config.yaml
n_layer: 10
d_model: 256
experts_per_token: 2
d_shared_expert: 0
activation: "geglu"
routed_scale: 1.5
balance_bias: false
n_groups: 4
groups_per_token: 3
lr_router: 0.000195
norm_eps: 1e-06
optimizer: "muon_variant"
train_tokens: 289300000
Below are experts of layer 4 (counted from 0) of a mixture-of-experts language model. Rows are named router (the router's row for the expert), gate (a neuron's input weights, with its number), up (a neuron's input weights, with its number), down (a neuron's output weights, with its number) and show model dimensions 0-255. Each number is 500 + 25 x the weight over its row's rms, rounded and kept within 0 to 999. Numbers have three digits each.
Before each expert's rows: "gets" lists some tokens that make up at least twice as much of what it gets as of all text. This comes from a sample of Wikipedia text that the model never trained on. Tokens count by the router's weight.

# expert 5
gets: " and", " a", " was", " to", " |", " is"
router:512499533480482506478531504482474500523558490480560504501506456385489481494520534495451546454532505524519471476534477498505448491512493491491473529482526456480495494488522508498512489457514466499507496534524500519457492526530489492503535544512445489537465553520516520538509491527491523480498471534520481510458538485477489524479510508509512478541462510518554481486487503517487464506487533467531470509507463474502536497507519482518481473490503514540504527522558514474487505485526489514529499490506466514463506550491492529495494488477523506492518476456542505492489486505502508486473518477518485504484511478462461486503497492487502492537480521533462505534509499540491488496495488506503513523504488469497517527539489464528505495497532488505519472450527489515462545465539523
gate0:479503543498534476472513476482526538470490520492511496511535526524501491513493499538499524518509503540491536506506511516504493498482518512522477516495583431502510543524519488484468533506514514466528479468537424506514498482497518520512546516497541486476541538478508494504521525508489494487514480487499491505482502406483489498466465466506490495512482505531498525522497482519473497462492559503449505487516495493477535464517490483491500453521528475498513473498488526480523547521526543480481473529499503542511485475502498509506496529470542498500501531470532494501554490534512425490484507470475472458509508485470519465535496498453488457515468500555505480469466519532516475466488513501498536539525493533498461511496493491513480494508479502547515514503489507507536531478502518
up0:517495474486458492461476470494522531482468474470563514487499492510508443520451506495492456495498521463490503477507502484444511494508505516535516517474495512479521516485456519474494459477513466443505532509502493499468456513468535512524493550525469536457491522495490464492464503499512454519487503432523483538493481507546488532516529484515492481481494483538518513482497500509453492535458509523522511470489457502514521523540497493525502495501555501545466500480524520486495539537493548477502484531493505519464522521476466538497460481501494499494550492490504547500496502498470521514510498495508512508514498547505512499442532494453495542482498505501539553529553524534496470529500530498476537464525495492504496500497531508515485528519494470534494524478459485494470485494479527
down0:506448524479505536501529514476550514519507514533495491483488506562512491492530480495546473508463497462505524542525471533488508532454509474495477498495567499528518505559508511505490530488486523552508504531519540463490500531502495484500530509483501488542515502507516494456560521476531507553468496526460448476454512521465483477527525494490499497508504518499471494518529469488488520509514502455488506525485550484516520477477445482527505521478455494467559458486465506506482470522520485490531518500515530494502490541518491485506500474525510489531502479519502459459463500514501527462495518461501467486512516470491497487512503458518489519502570488502497470492505498478474469516508503476504507532492510484497507514483493536500505452458519524492538498514528482466495571498531460

# expert 14
gets: " of", " by", " in", " with", " on", "0"
router:459470496522525532505501453481506489551535492476519536487562446436529502512529500474489541498499491556535508497506477522535479515486494463529461515511535470487515473471515515513501497520482473510522487493524494549472531523560545459483528454488487483500486494539509512518517488520472497497482477528525461501448513460473483516521491471536535483500490517554495508503458523503477477514455532476536460492513497506511531498549523521502469482512474502536513526527521469498467523457509503470518472484520469488481564521493483523486511465494534522506509461464524540488480497487500539488484519470516497492502510471483499521518470517471490524537473502502470516531515527507473471499495495488536512521478483518489529531499486486509504471479526467488533475507554472515479506478517529
gate0:500489507484479494511512545517504529470532474534510457525505483479498521513503496530513520500528520525534501495535462483507504518469502497491505496471483484497540503485542508503457511516458520547524496510481498513514506504536499538509467499480490468468496504523501493532523468534466505485455473492558498509525470518501491519515542509530476509488503507531489479494449479528502514517497506505559494506482509512513553510521476495458496560533532525516481480494473472494542470497523484483476470485424545532513486517474515511469531533467537494500535507533509479489489489506485469493499502508500550499509512476517514498546531496471465533532487502514456512512508456404522491481513523472484480492521490543488497549487510517459477489532521561520483532461513472552498536466517490
up0:547510484478467488498510464476501501525485519505509523496481496417478473515480530457501479489462459507460477486531467522475513457508538511543499504513506525514475486503446474486516456536520507490462492506508511514523554480499503445496526572512512513543523511526530538482497493515522506520531485503463510489483503496509548492485508484460502469486516478510496498538490489470482493540494497518494493489499495481511484480513460527553498440502472517477493507470509499502513477484528550490547495491515471524518450480466500514468486483512495491499460493490506541497528536500470492501538471556501477483540519499483477522476524515464533426495502485493496470472521530562489467512528478521508499502466463491501488452493491473529503509479465497492477468533511505445479506520488518
down0:522491465490475535507472519503551483514520501469479507507480466522535521479536522464521472534462506473522488492495482527504486516453532464521459497526505502503502472494487451485509471478487447512496518480514542488510482534528551500489544490520510489512521484475481546498490475462518536524510523547503472496482445543500522489504472489542499468527516510520507472479486514475491485503520557498477478551492468480447508537500528484541479501509477514502499513498487521471459516473506521475516503490512474496514489509513472511564509445494494522486516470443516510469542508513509539494493466510512441535484515509554540481541499543482540512498470503510531501491520493502489536503473462509501537503512445538511478515548473490525536494514507454494509488526486481462513489484473506

# expert 7
gets: " |", ",", " in", " and", ";", " at"
router:539433508549507437499486535468518450539529514508541524486516479545520558460503521468458467518523504530529478442526482519483503533469504488488492528491540481479510473459525477508474492518471463525495456511508470515462465492557478486473467493473497476535478568540531519522475496503495525486506501531532503501498509498487497514498515503527506490499492535508484478509478522517517478502493530471502486512490472462538522499493517459512477486495477556495514504489534497521484509453501496494548458457508498481452517535503495504481499474462527511506523481463494511457498459524490551483511527494510492521505466482481487492502477490502446540499489540520477529529521517485502468523511491504513529490497508480492522532489455474530503487479484475507511456460519486493494502491534525
gate0:508468502484499505498502530491467476451513506499475516454535486483490519489480495495473524512466485523508489489479484482523462545510502484488499496509497507455480511497497538454490483486506499513505490445505493499507521515492490478482501493517525471497495553528468533481562519478498469508512515462438504528516532477504544524467550488553520546480521544534512473478502543526473465519487517517545496512481486487477482510514524534532481489477515530498517520560475482513487449501480490486525529505521530565455506503548479504497455490470568494506454519479498483489518457518492526487523526488515543523495474481491542493509491464477505476482503491544506497481497502503563482525495481464497498485539514451492525515544445473510507523510481524473492456511528485532500520482480483
up0:513483494510470454490535492500519534533510481525486475496540542509520478487491476478521500535508526468455488523487479505480524505468513499516505568470503501523516489519535489520503465494467474499512543493558497453517505511492483494517429462517492508487486499460468510533493518473483509514509491514521492518503484520491487487511488514501482452491532507499508510489512507543491514476500501503515512520516526481467510532450493552501489502500522546502524457476496513507523506462518537534536488497564489507504494530553492491466430466431541525526495491447528538522506509515510529540517478500534462532563494535515435484526519499548505521549473504498471509500438477490507517507513463503534472491516508473498467516486516471514485493514507483507547518501487518492479488515511489
down0:545541469507483471521471496475526500470475472549468482511525543549502487482507512491522463515501500497461494476471465536481473505487465492501500516505496532535472474481511474470544493522496514491574507488472528493502501511495516493526507469462483486485521511478477481524495526533535488568461473515490509548492523477493514518493484482498492489479542512472516488543493527504512465550527487460479477508464506482486500484501526513540525480511513505506522510513516538514492486476531522461473473544507496471559522514511456504520523513560503503488521458510510511466503506490493552474478533523455494471499499511456440511473457494531545528521529476443487492511535469517493499518495515489520479525477524459503493484476474496521542532489506503534489498494517479461479550531509484